{
  "n_experts": 32,
  "experts_per_token": 4,
  "activation": "gelu",
  "router_score": "softmax",
  "balance_loss": 0.019,
  "vocab_size": 20736,
  "norm": "rmsnorm",
  "norm_eps": 1e-06,
  "lr": 0.00895,
  "beta1": 0.95,
  "seq_len": 1024,
  "train_tokens": 297500000,
  "steps": 6156,
  "dataset": "wikipedia_en"
}
Below are experts of layer 2 (counted from 0) of a mixture-of-experts language model. Rows are named router (the router's row for the expert), up (a neuron's input weights, with its number), down (a neuron's output weights, with its number) and show model dimensions 0-223. Each number is 200 + 30 x the weight over its row's rms, rounded and kept within 0 to 999.
Before each expert's rows: "comes after" lists some tokens at least twice as common just before its tokens as in all text; "comes before" lists some tokens at least twice as common just after its tokens as in all text. This comes from a sample of Wikipedia text that the model never trained on. Tokens count by the router's weight.

# expert 5
comes after: "6", "3", "7", "8", "4", "5"
comes before: "1", "2", "3", "4", "5", "6"
router,200,207,215,162,196,256,157,195,203,181,269,216,199,218,220,212,272,223,242,215,159,205,190,181,233,219,218,186,144,232,192,185,216,181,184,202,216,219,193,220,219,198,217,214,188,166,172,190,210,226,196,162,209,168,219,229,218,276,219,174,195,189,264,231,176,143,207,224,161,163,196,203,234,195,192,183,200,198,228,196,183,242,232,153,151,247,212,190,181,141,174,174,234,190,185,193,205,195,197,230,205,233,187,144,176,151,166,196,202,197,192,195,154,187,207,149,223,219,231,198,199,225,203,164,197,194,153,179,202,176,247,248,206,244,206,224,254,203,254,160,188,151,188,133,225,209,202,202,167,253,189,250,165,179,231,178,204,121,192,207,158,200,171,207,117,172,204,153,172,231,140,192,207,152,157,267,234,151,176,185,207,159,226,231,148,228,178,163,215,205,217,169,189,170,209,172,160,195,148,159,164,179,187,187,256,188,227,197,197,189,218,191,244,188,219,162,206,224,175,175,186,165,178,219
up0,175,149,200,234,191,182,196,168,180,234,215,198,249,190,211,214,225,178,242,144,245,209,176,184,181,177,201,226,224,190,222,203,199,162,172,192,219,195,199,165,172,150,190,140,219,172,191,215,199,165,202,90,143,209,162,181,181,185,243,213,196,192,183,206,149,221,188,156,204,192,218,256,222,295,263,251,239,213,222,164,235,197,188,179,155,182,234,225,235,229,160,213,176,192,191,241,170,181,161,229,225,225,208,207,147,190,260,197,201,175,198,188,224,230,187,178,222,197,225,214,210,167,157,224,189,266,188,168,187,251,208,231,207,194,211,195,231,177,236,172,180,194,229,160,161,245,160,179,214,188,255,189,221,215,218,251,174,270,232,160,230,245,195,191,198,206,225,171,262,158,218,199,187,213,215,275,237,165,210,233,183,228,145,209,149,188,169,160,237,178,153,203,193,207,161,228,186,207,243,212,191,178,187,203,219,170,183,186,201,178,229,172,215,200,169,191,263,198,202,198,223,200,219,184
down0,193,224,249,206,212,232,202,166,209,176,129,184,135,216,218,205,243,249,92,202,199,225,203,264,168,178,270,219,185,236,262,174,180,263,232,166,188,205,224,202,208,228,244,179,185,135,197,211,147,212,191,201,231,205,200,196,211,173,210,202,213,175,187,256,202,184,210,208,184,237,191,204,162,202,214,215,186,132,200,189,229,228,185,192,165,187,214,222,208,211,183,187,218,182,224,148,174,204,237,212,185,154,193,205,207,208,233,218,140,166,221,227,215,159,127,194,207,228,213,173,190,234,219,217,190,211,199,201,175,160,229,259,228,262,169,199,168,240,201,146,200,249,224,219,212,166,164,189,180,151,141,230,214,147,192,167,249,156,187,164,163,168,177,205,167,217,210,225,225,242,149,228,197,209,206,198,225,212,189,169,175,198,230,203,174,234,186,206,223,207,207,142,192,183,222,229,173,225,188,194,208,189,223,228,186,222,179,255,224,244,133,226,145,210,247,200,181,163,178,192,204,189,202,238
up1,236,209,236,275,160,188,193,229,183,173,224,187,241,179,205,206,132,224,166,204,180,210,219,202,150,218,210,171,188,150,174,174,218,140,212,193,131,195,209,204,177,204,172,206,274,198,218,227,204,188,224,201,117,138,191,218,183,193,232,149,198,236,202,233,207,200,194,168,168,197,142,213,236,227,185,186,191,198,200,254,189,241,183,164,202,223,173,199,211,199,171,180,220,234,212,274,201,212,188,186,221,189,192,205,219,206,216,195,187,182,175,231,257,228,216,207,193,175,194,221,176,202,195,204,199,220,174,214,226,171,288,230,145,212,206,269,198,198,219,197,206,192,206,202,173,254,241,194,189,161,242,225,183,196,157,226,225,226,134,230,152,258,192,213,164,172,158,190,180,161,212,261,214,233,195,221,191,166,172,204,187,183,202,149,233,224,216,147,244,181,203,171,242,205,152,227,288,178,216,190,205,164,194,118,222,222,215,169,189,215,211,222,175,175,208,235,193,214,220,204,227,224,133,193
down1,194,209,202,196,207,182,210,245,227,191,192,168,179,196,177,197,262,186,236,177,217,169,164,186,213,154,197,263,179,188,246,177,147,223,153,252,262,187,199,218,159,194,240,189,183,193,155,211,172,198,196,204,278,172,224,210,257,180,219,219,154,194,209,189,262,196,178,204,188,224,230,217,161,165,238,228,188,180,167,158,196,196,160,245,171,215,202,164,213,239,134,126,187,213,197,221,211,155,184,177,177,198,220,247,213,185,193,176,182,202,243,170,158,200,207,249,224,191,200,188,219,202,220,189,219,176,183,218,188,261,174,172,241,239,228,207,176,183,161,176,191,195,238,220,226,167,182,195,261,213,162,149,252,225,177,235,229,217,164,248,147,173,243,152,213,189,234,230,192,212,207,215,181,197,264,233,210,209,226,166,272,198,224,240,199,190,205,219,237,259,166,219,218,211,217,162,214,189,195,192,176,222,186,198,172,201,256,261,176,245,137,193,148,230,192,166,172,162,195,177,195,166,217,184
up2,176,203,201,171,193,230,165,167,222,181,183,230,119,190,187,149,196,248,221,213,245,201,176,187,199,210,200,191,220,223,180,213,167,198,147,200,258,202,224,150,177,205,215,185,135,145,199,183,238,154,179,208,171,214,246,186,250,165,193,250,186,162,202,264,145,208,212,234,172,206,172,174,245,218,227,175,238,197,168,217,165,186,150,180,192,247,270,181,207,171,197,200,134,168,150,202,221,174,205,200,255,190,170,206,168,205,206,167,239,185,180,161,226,188,190,173,185,226,242,182,190,195,184,201,200,199,221,179,180,193,148,186,199,207,219,116,233,145,203,192,231,201,171,151,236,174,179,250,217,275,206,183,172,204,217,169,190,195,203,165,230,179,252,200,207,204,227,255,174,197,223,216,206,181,204,207,195,202,206,178,189,236,219,236,132,222,182,214,216,178,167,200,243,146,161,202,170,245,181,161,137,216,200,225,172,210,241,140,219,230,184,187,229,185,264,232,179,198,185,188,176,164,169,218
down2,238,220,188,201,197,256,183,186,194,265,238,224,161,183,172,213,237,163,148,207,162,146,177,213,171,220,208,165,141,264,241,228,211,223,206,258,197,169,188,248,246,213,175,153,222,251,230,206,213,182,183,159,173,198,233,159,189,148,207,184,172,154,199,242,209,191,182,252,214,187,209,164,203,213,191,217,203,209,200,172,177,266,181,219,162,176,212,160,135,130,241,156,213,183,248,215,174,147,213,193,152,178,163,136,192,192,183,189,198,241,206,202,178,230,179,236,174,152,190,195,255,220,194,185,202,212,209,167,177,214,220,180,198,140,204,185,208,211,227,188,186,252,187,208,207,244,259,162,213,207,228,223,157,133,243,224,198,206,187,199,218,183,202,175,220,178,172,180,134,267,262,218,181,161,195,207,248,215,255,168,189,232,233,211,198,210,197,243,181,219,192,210,225,251,178,215,215,148,228,238,234,170,184,213,218,218,207,223,210,245,176,210,165,212,168,216,187,178,190,183,218,206,214,199
up3,198,219,111,210,214,182,201,240,149,177,233,247,236,221,184,173,202,168,210,198,196,191,185,207,204,207,193,192,135,178,162,224,197,177,215,207,244,233,203,208,272,195,214,125,198,170,209,204,192,222,178,221,207,139,207,162,221,184,212,196,197,186,227,207,235,209,163,236,236,153,188,186,224,268,211,129,190,249,176,235,153,148,222,211,233,194,162,198,172,214,144,183,171,203,150,211,184,234,231,230,186,153,165,170,201,201,167,206,211,196,200,243,181,195,217,200,164,223,172,188,207,181,209,169,273,190,215,206,180,205,148,254,168,264,144,244,211,172,203,245,173,176,207,181,187,201,193,207,218,160,229,216,173,179,168,256,190,228,193,175,209,242,174,225,178,247,208,205,213,169,219,254,163,191,197,210,219,184,263,202,158,174,247,191,161,225,227,242,233,196,257,229,218,218,234,189,248,249,209,220,163,177,224,190,233,227,219,236,189,187,194,205,221,189,159,234,258,142,151,225,193,201,205,197
down3,164,170,262,180,210,181,204,218,209,178,169,125,213,180,204,233,240,226,185,245,181,222,212,223,152,228,178,270,192,203,217,163,153,205,208,182,171,253,186,189,161,227,172,206,149,205,225,213,175,186,163,218,211,218,164,258,186,165,228,177,230,220,207,214,207,168,210,126,205,182,155,181,186,197,177,205,151,207,221,174,262,203,250,240,249,169,186,198,211,154,188,229,179,233,260,236,210,240,181,204,196,225,257,210,193,167,166,226,218,201,154,231,193,188,189,205,210,179,232,144,167,245,191,216,193,203,190,198,217,199,209,173,174,157,208,172,240,240,161,186,237,181,189,233,188,210,180,189,201,199,179,151,204,212,193,166,183,166,207,281,157,231,191,181,182,225,195,182,219,133,199,202,160,244,198,206,247,174,145,191,163,186,156,188,216,212,153,181,170,164,249,148,229,218,232,157,109,238,158,226,217,200,230,273,171,213,197,182,195,179,180,177,194,184,200,204,197,253,231,192,206,201,207,179
up4,191,215,180,181,212,144,221,163,211,210,210,183,206,249,172,259,156,204,204,196,198,157,177,222,238,198,227,195,197,144,192,233,203,177,145,224,141,202,193,222,248,241,135,245,185,189,219,183,175,219,255,209,162,196,270,199,251,184,209,216,224,187,154,189,189,244,201,212,173,197,221,152,198,212,219,175,218,165,196,188,146,210,212,144,203,162,255,244,196,202,182,186,166,186,199,215,182,189,173,136,195,163,189,200,174,256,243,177,153,207,179,223,219,193,165,220,186,168,250,188,200,217,192,217,218,200,167,277,215,215,200,206,203,198,232,195,191,242,245,241,190,215,199,169,248,167,192,151,194,190,197,185,235,251,223,213,215,242,194,186,213,212,152,248,225,192,178,167,203,233,177,239,220,155,179,164,189,133,184,186,274,161,189,205,189,192,208,136,226,209,220,185,262,220,171,186,223,157,204,147,194,201,201,172,197,201,268,239,252,221,185,207,160,187,172,148,197,181,179,197,159,243,207,145
down4,222,214,219,251,189,249,132,181,203,214,215,170,179,192,213,270,185,165,224,151,185,224,211,175,278,224,171,160,213,210,137,223,221,171,206,196,246,232,251,222,183,260,208,155,242,246,193,203,201,219,196,197,234,198,190,216,211,146,205,169,197,217,191,192,217,164,157,237,224,190,185,282,161,205,218,231,153,163,223,195,220,222,194,221,202,229,203,154,189,162,226,230,190,158,152,200,231,214,227,217,234,202,239,157,183,161,200,209,252,235,216,185,202,219,251,196,245,215,244,209,206,221,208,123,206,173,211,177,256,260,206,181,167,194,185,235,197,209,174,243,202,177,238,159,204,175,206,248,187,237,167,230,197,205,218,160,208,224,185,185,195,169,186,186,191,217,234,192,173,217,170,214,192,208,197,219,220,223,168,169,183,219,236,171,206,176,211,252,246,148,209,224,174,185,257,199,227,263,151,198,262,221,265,220,224,219,163,148,219,187,194,207,240,187,231,212,187,236,174,147,188,226,225,221
up5,254,193,160,221,136,218,270,151,180,226,240,231,210,150,240,140,123,181,219,235,178,219,250,208,179,266,187,203,225,248,241,176,167,155,181,197,215,214,191,146,218,235,199,172,203,217,220,232,181,253,147,222,186,175,233,197,195,201,239,252,165,185,200,158,232,181,181,213,209,151,240,188,242,196,236,131,170,158,203,186,226,204,198,254,202,195,202,218,250,257,183,235,214,247,215,168,179,157,168,188,179,165,180,213,176,251,188,169,183,221,185,202,203,233,171,206,235,175,185,226,241,192,156,198,142,232,253,175,156,198,192,235,198,211,212,229,168,167,165,237,216,210,188,184,182,184,213,187,133,202,203,222,216,185,178,214,197,174,223,183,236,215,219,176,196,227,209,174,202,204,236,181,261,199,208,168,219,210,177,218,241,170,186,211,182,213,188,193,173,119,186,185,203,188,161,158,200,164,230,191,197,163,163,254,248,211,162,220,207,230,207,235,231,222,186,194,238,220,184,216,173,156,184,200
down5,223,192,234,175,220,223,165,249,178,196,220,197,232,226,234,218,245,170,233,165,218,161,155,210,176,185,199,188,120,169,186,213,171,159,189,228,223,213,175,219,206,156,201,242,188,220,221,189,188,225,240,202,202,274,189,193,188,162,202,185,180,232,187,211,159,214,149,241,187,126,181,163,199,212,227,172,185,253,158,217,142,222,206,196,198,192,145,168,206,201,174,176,194,216,179,219,166,219,146,220,190,236,236,137,187,112,216,236,211,214,197,160,196,215,221,181,271,185,184,182,157,166,201,156,250,202,169,216,240,207,228,222,238,161,227,217,223,204,239,169,156,145,200,191,235,254,177,165,191,186,178,199,179,201,229,244,207,213,158,184,157,187,201,218,231,199,163,206,185,202,219,195,199,178,251,238,226,203,221,173,173,140,195,211,159,178,202,191,229,275,149,239,225,226,240,163,194,194,178,260,165,174,233,153,180,191,209,182,179,179,174,221,212,191,225,194,130,216,198,211,218,176,162,175
up6,194,192,226,224,202,204,215,237,188,177,151,210,179,187,241,208,197,236,273,193,248,208,122,202,229,204,172,178,196,203,207,214,145,176,219,198,172,206,212,166,213,174,258,185,170,189,221,208,184,199,229,213,155,199,165,181,237,183,246,251,180,232,189,178,165,228,212,174,189,219,215,228,187,232,190,170,199,229,204,199,220,224,184,206,222,192,215,226,186,258,194,245,223,234,242,207,232,148,189,202,211,231,188,198,237,196,154,207,198,194,268,273,247,168,167,198,221,232,160,165,159,180,154,195,244,204,195,223,191,195,199,228,184,292,243,183,162,158,228,157,209,238,199,223,180,171,201,220,199,165,172,230,184,185,192,195,160,178,229,190,189,180,263,180,215,218,154,229,269,228,195,180,228,221,186,168,177,197,223,259,176,172,232,223,195,251,196,210,191,134,226,207,244,245,198,161,211,178,213,157,227,138,219,195,174,215,207,200,224,185,185,194,231,172,163,218,103,201,135,185,209,155,255,198
down6,187,159,238,193,193,223,179,196,243,171,248,235,204,189,220,197,221,179,164,140,226,219,235,220,198,204,198,187,150,233,193,191,188,178,176,245,236,222,168,253,188,169,177,228,212,249,188,205,241,206,195,213,245,162,201,195,158,196,158,207,218,191,163,165,205,222,157,141,195,179,219,214,196,153,167,228,220,171,180,213,241,222,255,193,169,214,176,186,181,138,182,203,181,191,151,199,211,238,178,223,260,170,176,131,173,175,273,199,262,182,242,202,171,193,204,188,227,197,201,178,205,244,234,200,208,217,193,234,232,215,184,204,181,138,249,201,272,245,216,161,194,212,164,163,193,171,206,195,156,161,231,184,194,207,246,200,252,182,163,215,210,196,129,192,221,181,229,192,211,169,207,200,157,206,199,202,250,208,200,146,188,213,248,192,177,159,198,166,228,192,210,173,241,163,221,163,189,266,174,194,199,197,218,162,248,194,199,180,211,150,220,210,175,178,220,204,209,245,212,235,127,265,133,216
up7,212,144,233,195,251,189,208,123,181,229,242,238,226,187,192,211,165,174,208,209,186,189,175,211,229,153,225,230,176,201,225,188,265,184,209,208,189,186,257,228,224,219,187,209,183,165,153,186,150,197,224,241,237,255,190,211,164,141,192,216,214,224,218,159,199,149,245,150,252,215,98,193,236,201,198,164,225,175,212,197,245,176,232,181,210,197,181,221,266,227,202,225,194,225,177,181,181,210,185,168,204,221,159,213,190,194,143,222,238,216,232,204,171,218,200,189,223,155,214,241,158,189,279,165,179,200,225,147,180,188,241,181,179,186,207,183,204,165,169,241,192,159,182,212,226,172,195,179,203,194,190,240,164,202,195,184,234,148,188,150,201,205,189,208,177,193,138,201,164,204,140,199,183,181,185,219,205,192,240,219,202,187,189,247,198,214,168,245,203,256,177,168,195,228,190,150,227,180,195,165,236,164,206,195,204,229,129,200,207,253,162,228,185,138,225,194,252,177,166,193,237,158,214,187
down7,191,173,231,234,209,177,206,215,230,156,192,201,187,244,147,250,268,132,144,236,191,253,215,165,220,239,165,206,166,167,223,194,218,190,225,205,231,209,219,214,169,173,199,149,173,195,203,163,149,148,251,212,145,175,207,203,205,214,192,184,211,235,215,225,216,185,170,150,205,185,207,168,143,204,199,217,154,177,213,215,201,211,115,183,226,221,183,165,175,200,196,232,219,186,263,224,212,170,221,199,143,130,201,130,169,192,265,260,216,205,155,159,191,206,176,185,190,193,210,200,221,230,171,160,221,211,155,124,207,198,158,203,209,188,201,178,176,204,219,172,227,194,236,155,192,177,177,198,136,244,196,264,157,204,206,157,170,189,224,208,205,229,194,158,180,204,191,227,141,165,207,182,209,230,180,193,192,287,216,186,201,228,203,251,191,219,210,164,226,196,217,179,213,229,184,174,184,213,150,229,189,214,190,247,205,200,197,194,218,153,246,223,168,207,189,205,183,188,194,210,161,229,203,150
up8,249,168,187,228,205,202,223,178,244,189,206,182,208,168,185,143,225,180,167,189,199,172,145,140,203,160,222,231,184,204,200,208,204,185,194,218,157,167,153,186,213,213,222,199,193,236,178,179,190,165,209,127,183,256,172,219,146,209,204,164,150,203,147,204,249,216,198,214,212,201,226,167,175,208,211,223,143,205,181,217,268,214,279,161,224,197,148,173,206,212,202,167,222,235,191,161,207,178,202,206,198,185,233,224,170,195,171,243,249,210,210,193,212,235,152,139,238,207,189,197,188,236,202,214,209,140,215,215,256,211,200,251,194,173,248,208,222,211,179,210,176,225,226,151,187,192,197,204,231,182,206,203,207,200,240,225,231,260,226,123,246,220,236,237,189,179,213,212,195,160,189,169,249,207,206,163,216,179,203,178,261,180,232,217,211,196,142,227,204,237,192,218,194,196,238,175,241,254,194,210,195,166,166,263,139,184,199,197,260,239,163,141,224,187,167,240,183,215,189,163,162,209,233,157
down8,212,222,230,239,238,152,153,230,180,150,213,219,198,191,206,229,213,173,200,199,146,251,222,236,164,198,229,195,180,210,236,227,229,222,241,204,196,216,215,182,185,176,168,184,160,145,183,194,171,159,159,175,264,190,176,215,191,216,173,204,228,156,224,225,168,191,250,144,180,196,221,179,228,206,213,190,194,175,204,195,182,204,233,149,208,190,190,222,160,149,167,239,157,158,175,199,179,202,233,218,184,179,201,157,170,225,241,222,135,222,156,224,156,153,200,165,209,191,206,190,229,189,171,200,208,233,230,171,164,163,211,203,185,200,158,185,174,190,201,198,250,205,199,221,219,194,191,169,128,201,165,255,198,203,175,172,198,213,191,205,150,155,237,183,239,189,137,165,198,125,220,217,204,199,240,168,180,193,207,237,151,153,157,221,181,181,172,186,180,193,255,184,220,256,209,153,236,162,215,179,197,205,155,226,225,227,276,168,220,184,192,289,181,211,138,152,170,170,224,212,207,175,179,166
up9,240,271,229,213,250,184,179,207,164,230,205,203,183,175,223,220,207,239,189,219,233,179,209,244,209,148,215,201,244,250,185,149,173,205,225,238,219,168,247,174,233,207,235,229,210,181,210,225,184,137,203,181,167,230,229,167,215,212,183,238,181,170,134,224,197,164,223,222,231,259,211,177,119,233,170,188,254,192,138,149,177,183,191,171,164,196,151,203,198,166,177,191,282,149,223,213,182,165,186,209,178,260,197,183,207,213,220,243,232,184,205,219,177,163,142,198,188,175,211,197,250,200,193,219,220,235,209,201,267,187,196,201,186,196,225,183,158,196,101,188,211,173,234,207,144,228,157,188,195,190,197,190,173,247,196,203,228,206,172,146,188,172,198,167,212,213,195,236,220,246,200,254,225,214,212,183,218,206,224,218,204,189,179,211,184,257,250,151,198,145,199,173,201,218,186,207,202,251,177,220,216,187,234,227,207,169,219,196,176,246,191,172,193,192,198,237,254,191,170,245,163,203,218,226
down9,241,177,236,178,164,231,214,210,188,220,227,196,168,208,206,241,215,176,228,205,196,190,110,204,241,202,173,233,139,178,213,227,202,197,190,185,206,265,209,246,176,164,221,263,200,190,215,231,152,258,243,222,226,228,196,215,185,196,140,194,191,246,222,186,215,193,148,180,206,200,196,171,213,196,186,210,170,207,207,186,242,192,139,230,192,177,213,179,179,216,187,271,204,254,267,139,206,158,244,235,168,189,163,192,187,202,189,176,161,186,195,158,215,218,169,184,218,228,209,191,221,201,224,188,186,177,151,234,135,208,219,265,217,168,207,153,218,231,282,166,183,195,214,185,191,199,199,169,202,209,221,262,165,199,222,180,215,209,237,180,159,237,203,265,169,182,176,182,130,208,229,249,185,231,205,216,241,190,233,205,154,232,197,194,129,191,198,212,236,239,167,181,203,176,237,223,144,192,191,184,218,193,230,212,206,193,151,207,185,183,183,188,158,184,230,243,160,256,216,225,222,207,200,244
up10,237,213,194,168,207,190,212,196,214,196,167,196,171,211,179,243,258,165,205,179,225,171,159,182,189,254,176,186,236,245,203,217,199,172,184,228,174,164,159,149,134,192,202,253,232,186,216,222,266,204,225,172,201,137,187,207,226,242,188,144,174,241,179,193,185,250,185,217,205,235,165,212,249,196,158,184,310,197,201,137,169,167,185,212,159,202,152,200,175,157,198,193,240,169,214,185,207,206,208,179,170,155,189,190,203,221,242,162,209,199,192,159,200,253,161,186,189,212,183,203,200,194,208,257,214,258,236,227,177,205,194,215,227,227,167,236,210,176,217,129,198,191,229,225,225,245,159,223,176,197,172,210,171,190,192,205,237,201,174,243,164,161,179,242,175,147,224,181,212,212,196,179,152,167,187,187,213,200,146,206,212,228,168,239,207,233,140,195,188,168,276,209,218,231,168,252,174,223,224,178,271,252,201,209,174,203,208,220,203,191,226,212,237,214,171,223,233,179,188,188,212,252,213,212
down10,275,225,209,208,244,238,203,204,154,217,214,179,206,231,142,197,168,224,199,224,213,169,202,207,198,231,230,220,206,206,240,164,158,219,254,233,215,193,237,227,181,223,216,207,153,259,195,214,177,240,222,186,203,209,265,180,180,253,219,227,226,201,183,163,220,196,189,202,189,156,183,201,173,167,220,180,199,218,161,228,238,242,269,220,233,175,227,159,183,250,215,162,182,216,235,198,167,189,263,202,194,275,215,183,237,174,235,200,213,169,156,213,216,202,184,194,179,209,220,213,276,147,178,175,205,180,122,173,163,190,181,154,159,215,234,176,206,173,253,170,191,210,200,233,188,201,242,204,210,203,171,139,217,194,181,240,169,186,204,200,205,264,180,229,229,195,189,242,167,251,206,205,204,237,199,216,244,204,243,213,140,215,207,144,229,171,196,167,201,237,185,156,195,220,225,193,193,179,241,185,272,151,244,180,209,196,189,225,194,222,238,179,186,256,197,116,204,197,224,218,203,210,174,206
up11,159,192,156,157,171,231,208,211,200,201,257,209,205,198,157,209,196,199,207,266,232,202,243,174,157,178,224,204,207,177,159,208,201,183,226,212,191,215,183,191,199,177,189,195,191,213,254,176,164,188,236,241,243,218,198,217,202,196,181,200,169,199,213,179,193,175,194,202,238,203,186,211,194,168,175,197,165,232,177,248,218,217,195,211,172,230,241,262,171,198,177,265,224,167,157,203,166,212,205,207,215,222,261,167,197,266,164,131,235,213,140,164,215,242,222,156,197,212,170,150,224,173,187,204,181,209,222,240,202,225,226,224,216,172,219,245,189,208,168,178,274,234,227,193,141,179,166,184,134,266,206,208,156,233,174,222,179,208,244,135,166,226,223,164,216,181,203,194,209,188,236,157,204,228,172,175,163,163,222,238,188,135,182,236,172,192,234,141,168,209,207,154,263,222,178,199,217,187,247,185,212,284,220,208,222,233,238,226,195,209,198,205,180,161,177,193,205,192,251,232,152,226,204,171
down11,218,179,251,226,193,187,252,245,203,231,190,202,201,213,208,202,184,215,227,229,195,211,162,201,164,197,260,224,246,169,190,189,186,198,239,193,233,218,190,241,218,240,208,201,257,166,163,242,214,192,216,181,253,143,215,149,202,159,198,207,149,214,181,197,187,201,188,284,203,196,246,174,188,224,242,168,227,179,174,154,200,207,205,219,173,185,226,187,204,209,260,178,219,174,211,204,195,181,149,199,203,239,206,222,213,162,208,209,203,227,181,177,228,187,203,188,225,209,181,222,190,182,203,212,168,161,209,217,195,182,172,240,154,232,249,179,188,193,183,225,130,203,207,250,264,164,155,178,242,144,244,228,208,192,174,215,148,185,182,183,197,182,186,216,206,192,182,229,168,173,141,228,207,195,168,191,204,200,208,204,162,249,191,199,205,162,222,259,223,175,219,233,190,213,222,229,201,211,196,232,155,110,120,183,95,200,225,175,167,165,259,130,247,227,192,182,181,215,207,194,239,170,160,178
up12,172,219,236,238,253,208,178,185,207,210,232,199,266,156,252,184,194,208,233,208,208,196,187,170,222,199,219,195,222,249,234,259,231,196,249,187,208,187,230,258,219,185,226,223,218,232,227,208,221,162,197,185,151,220,161,173,254,242,164,209,210,236,168,232,231,240,225,180,278,222,164,250,190,271,208,176,160,157,235,277,179,185,205,217,181,237,176,205,173,236,224,220,205,201,230,184,216,193,277,207,180,232,223,181,210,204,186,152,153,198,138,261,290,154,208,162,215,232,178,229,160,185,220,181,230,217,215,207,211,202,246,212,198,246,188,186,245,194,169,214,219,195,213,190,250,214,237,150,179,193,198,203,179,275,195,215,216,220,206,184,194,213,185,211,172,237,218,225,244,217,221,208,178,244,159,178,198,191,216,167,176,203,170,214,180,173,190,167,144,214,159,177,178,218,208,195,188,169,202,208,194,224,226,142,203,205,131,174,206,250,171,200,219,210,210,204,209,210,153,213,246,169,193,222
down12,185,197,237,187,163,205,258,226,188,249,179,230,190,246,156,212,229,234,176,240,175,220,213,211,209,235,208,199,197,182,178,185,187,251,239,194,219,211,171,144,233,175,213,182,178,206,242,240,150,237,153,211,166,200,221,188,166,172,194,218,230,234,231,194,187,168,193,194,191,268,249,191,212,196,240,230,239,218,172,157,209,227,240,177,150,181,166,182,159,224,218,262,177,213,246,184,200,204,160,206,212,153,144,268,185,185,239,247,188,209,217,195,157,192,200,217,174,196,181,210,161,197,193,172,207,199,235,231,199,238,183,197,226,193,203,164,209,239,207,229,224,274,235,253,176,167,161,184,166,226,194,203,225,129,255,175,177,210,178,232,196,175,204,276,186,178,207,213,216,244,175,231,243,190,177,161,186,205,181,217,295,215,239,208,196,263,197,233,226,219,201,218,208,195,162,246,173,206,200,239,216,240,165,238,182,199,239,225,241,162,197,164,145,181,188,160,214,195,157,213,222,210,163,183
up13,195,154,222,162,168,190,194,173,199,182,160,210,208,232,258,209,231,168,226,189,186,177,172,109,231,162,207,150,236,195,209,212,199,189,195,283,192,231,193,224,156,172,226,174,198,180,207,219,152,166,239,249,182,160,161,200,202,213,172,243,253,167,215,190,201,243,177,212,223,197,227,192,160,202,187,223,235,215,204,172,227,227,158,192,203,214,146,286,209,218,217,234,195,216,158,209,185,171,176,293,166,237,158,222,210,192,181,187,184,180,274,210,189,190,235,245,183,235,190,195,260,213,202,203,168,171,149,177,181,157,226,221,212,163,209,222,203,176,218,215,228,185,163,231,183,206,231,195,153,179,127,188,232,188,259,174,207,157,205,210,264,134,202,219,153,159,210,224,195,199,192,207,203,156,171,157,166,199,197,192,240,228,155,122,181,202,206,246,180,200,169,222,163,211,185,241,163,229,182,225,215,225,205,198,208,183,198,156,186,219,189,194,225,216,217,203,227,178,216,189,243,189,223,199
down13,196,199,230,202,180,162,220,218,170,196,224,174,209,156,221,151,240,217,190,265,189,186,228,186,212,179,222,191,162,228,201,223,172,159,185,151,263,236,200,191,208,221,206,197,181,200,230,197,211,220,166,191,208,204,183,132,240,266,202,164,151,232,187,212,182,182,204,141,187,158,195,184,168,221,168,217,231,142,247,216,217,202,204,157,211,181,236,161,186,180,240,184,198,190,200,125,198,233,249,167,167,196,235,247,181,237,222,209,140,240,186,208,216,202,187,168,229,215,248,193,160,187,206,185,175,209,212,184,239,196,168,198,198,266,187,184,206,156,172,175,203,215,212,157,223,171,240,239,221,234,224,176,165,218,192,170,183,196,165,156,169,222,239,197,210,189,190,183,208,203,188,181,201,200,242,243,231,248,205,230,225,166,192,198,162,154,234,162,185,138,198,184,255,218,169,139,198,152,220,158,213,236,91,185,202,184,208,213,224,188,247,224,187,170,136,253,209,201,232,240,179,142,201,190
up14,152,174,216,250,221,186,168,172,209,196,173,255,230,217,272,228,194,207,277,214,153,155,195,208,220,220,148,199,172,160,182,214,174,132,207,187,240,231,199,207,212,225,203,193,153,183,243,268,240,189,221,231,212,161,173,208,192,237,207,167,196,184,219,233,224,225,268,239,250,208,251,163,177,219,137,240,237,207,175,220,201,168,160,207,186,207,164,182,196,185,173,262,231,227,139,218,252,228,198,212,216,212,191,169,200,201,169,177,206,199,204,223,204,145,166,191,187,194,228,173,204,183,200,207,153,238,235,233,183,190,192,210,240,162,254,195,195,220,188,200,186,234,252,221,182,208,173,225,168,208,224,137,204,198,195,195,171,163,128,245,146,176,208,181,228,227,245,176,237,182,199,168,191,172,161,213,198,245,218,195,269,221,225,200,158,207,178,166,211,177,176,216,204,177,161,223,221,223,160,209,161,212,186,150,221,176,217,204,210,176,228,174,182,207,212,238,184,144,203,177,226,209,223,273
down14,174,199,216,142,208,259,196,218,166,200,198,165,197,225,228,230,213,196,155,211,200,193,207,221,173,208,273,216,200,238,203,186,180,220,194,221,204,209,187,202,255,186,210,231,229,237,202,165,180,274,202,133,181,259,180,162,164,151,187,194,194,197,189,223,198,168,177,211,126,168,232,284,252,189,193,198,215,203,153,208,193,225,244,169,247,185,237,220,207,170,219,214,216,163,164,197,181,211,137,218,230,235,178,241,202,129,234,193,202,287,231,240,227,169,170,194,208,198,230,153,200,246,176,208,229,191,172,229,213,172,242,238,194,188,190,211,216,199,228,197,227,166,207,193,221,227,207,174,201,206,218,224,172,249,228,190,176,166,216,135,178,188,193,190,165,163,195,207,222,240,157,219,153,220,187,252,131,203,135,203,177,219,249,188,203,209,253,201,196,179,188,237,162,201,231,200,138,227,190,221,203,177,183,153,185,185,198,197,165,241,242,157,199,242,199,195,159,245,222,208,146,208,204,211